{"num_hidden_layers": 12, "moe_layers": [0, 1, 2, 3, 4, 5, 6, 7, 8, 9, 10, 11], "router_logit_norm": 2.0, "router_bias": true, "init_std_router": 0.00849, "vocab_size": 2210, "init_std_down": 0.00271, "max_seq_len": 256}
Below are experts of layer 3 (counted from 0) of a mixture-of-experts language model. Rows are named router (the router's row for the expert), up (a neuron's input weights, with its number), down (a neuron's output weights, with its number) and show model dimensions 0-191. Each number is 500 + 40 x the weight over its row's rms, rounded and kept within 0 to 999. Numbers have three digits each.
Before each expert's rows: a language model's description of what the expert responds to; "comes before" lists some tokens at least twice as common just after its tokens as in all text. This comes from a sample of Wikipedia text that the model never trained on. Tokens count by the router's weight.

# expert 56
It responds to: Year digits after first. Second and later digits of four-digit years in dates, e.g. 1999, 2012, 2001, with some common first names.
comes before: "9", "0", "1", "2", "8", "7"
router:521540451571490505475488407508505483513441460572552513524522520517432509490524522542481488470470558559534470491548539472481502454451573504526554503500465482477487570485540442421506513486519472534507543561518456570534513448503530481532396477465474502542530521512505522465513513546508543509508449498498485546559584542496533488457492556530494588477553568490475487470514507495427548484490541448464518439422532546494598496466472398482477519414463357473517507513472445540450465465445531517471512502502526507454501509457503493440482523476432519555481489565570505498553460471521488518
up0:461498454489459518447509529442538506510523500518473510475458483539447438504546486517489500540532503459527445513545506492495454468472483516400478508578505451583461471544468453504578465510556511532543453567473621530485469537634493521477458567571596477505476510545493489488474502478495457446455589525471533563525488533461518461518521541482487511516507564484473517503505606435513483466518441539485476429559459498529564524482495487539452443528464490511523487573507463527501494483555530539516543505444497490476578510487581465516562477557429475556515531465492536496552482475499438505
down0:543480496455513496535466478554479571476498511447485435558462524486525464541557471514527512500501482489521561498489467411543549374516463441557538494453551491429602504508487516451549485473469517438563541438401495516535495547459611514504490547504494503481544515517498506392507523429522612443508502493488475514469491536558456487521491558551461487526547519491454497467450517522484510456465531453439515482479514502520513453495411549565510480547469523499492534566555481463510423504550433502555481491452454516547482581501494519507458509506482486499460494431489500505486491447475474555

# expert 23
It responds to: Numbers and brackets. Digits, number words (two, three), parentheses, pipes and slashes, often in tables, lists, dates and serial codes.
comes before: "0", "1", "9", "2", "8", "th"
router:530506538465486435552441527547470562565485417504513560471454518541526456493532481509555454390432517544553480460479494577527540491506495541519559534478504574538520441448465522494460480487544472496530510530512510498486527435480527549546581554427531517504515504471492486476562521581506470533522508470584469395479527504549509516515447468463481469482478504544499581476442440548541463466497436513493492470482512537466488521500449494456545478553483563488439492494493556548474472404488485538467466490554507503537488475561522441506515557477464504460538436557488485522442483430431516584
up1:518558505539452410491550498530520525435524512524479543562535517500494564482497575526464548507518507533472491473455486544464538450546543528508508513485559499486525507497498447492505540513476527440507467488439390456411529452507605510479511487546484463439540503497562551401438469512543517534470473507422507549455456528541512538543489597557564530423565455473561519474488492487560435514540574533500523561511504486546531487490509479471451503553501521458489520536516536469460479468508465468452547481450486554472413556546498476538472520465587487461470466491523468446459455551552493497
down1:531483463518439543510559515514602528420536552537488536515496483526600467541529512504528478562556517529491530496455475514519466460527532495537435519518478445534469410504471431425461456466479467544479439506566462504495437481531442488578487549484469473580571434471507480538453515469501567438417511476523556559513434519527498489505552416513523505505419477559469563518471515494515488489540496414493492524415516499515491437492479523500462470501494474509523499490486537534489514493500465585504512519454564451568511549508472499479464579534550500492445460499540483441513461481537569571

# expert 48
It responds to: Leading number digits. First digits of numbers in tables, lists and stats, such as 2 in 2022, 3 in 3rd, scores, times, coordinates.
comes before: "0", "9", ".", " |", "5", "8"
router:543509550402488472579452488462585548545535527507432546453458474495544524512536510523566480429528453531492530538440534520461484470507471485500536494524478534450518461476521474531480581477522540447516494537518486483556532481471531579524529586487472543496538520535500553438451524556478542519500480544492427496477422566451544469537478512513474448417509439514491448499457483533541494472481537520555472529461522531577488501458448577455469527579530491571537515569514467468464469551495483446465536469492484509611430526508455467488526516452561539439559551520545528493482493506465455532
up0:508539521467548520494491515562512502480508561547454496540469475537467502432495452495512461452531541489496437496510496498481557492534496501456480503534489481547528491478578528586535511485516443514496510494483579480511472489503470428451489489515463470511471431477460599500524510477520445437456501480448454477526480561485451484498496470544493493547487519514592448462514516484444580484535481535492458436555546502425593524532437550476504512475387472496534486541386502592564497555530532516530463527529582428454553480531466544454571458542463470538552496516447528529530481568481456443
down0:557447552491543497590458463541513470549508544429488479514445496523550598518430479566460518566474467534546515495435495468543539443553521464536557480512499540512506518451539503494505546450509531432483529542480478481525451435508500484465540548501494547519468519512510445470501437522408526540553533528494394533502509496457544490492482457485548527555494466582506469494526520494518533560476519492577542489440570481475533508524516494424484458440541425509457468457523462499535576481517412506532494552435500428482486491485468421485559491460548549506471459544495529424492516447490500425

# expert 62
It responds to: Verb stems and endings. Word pieces completing verbs, especially past tense endings and stems after initial letters, e.g. fought, acquired, grew, shot.
comes before: " to", "ed", "ing", " in", " the", "s"
router:476520463509545498476492529428461431541443522502532497530526506503436504518529373521552525541492489518503569499542426476439384576446455527523467500523463503451458468487543445454479473499456513434485490471501512560527544541525457463492532426494502508530523495545449544534426486439490509535526498437558423596518477511501554505486506553573476487527512546504532428516467562526438525498461485512474530512516455494508540529556457502483423492548544557483498532547471525469570541517542556474512571399447524503562477514524485530530462420479492567521498536474520464486542521503545508468
up1:532602561484522515491509455510503538579515433539555549577514448462537496522445538554466519496507493501410494485519444472472519540544460518478486511480486512540476548456518542523505491523445425533506502475541535489422512561474535455460519512512483543494444477418527433481551404555545535526576482468478462551489476487555500462532476485410531532497512537513437523424530554467508546539489569476494528502501485564487486493404516498485542501531502550507495479483539517515438468456529527524494566499527525577497524511512506535471451550363494496416459512446505484486530512418509492427
down1:451571524546534460515532483509571521424468472480498460514464525445460530519473512485476516521462488515440431487502533423445481572534523465452576516525461516470445505541465436475492406510475491510493534500599523493582523516551354425546508526513549458462498509531483428530522484504431444534492599456536465544533434558494505566484575455481453518571487480493494459474470469464527503508542518458533502482583537456511511552499497533486515500531584495537454563534524465494490444491533482461550470537434503436517502485504475533506519538464506528479489509482554495495469541529566556516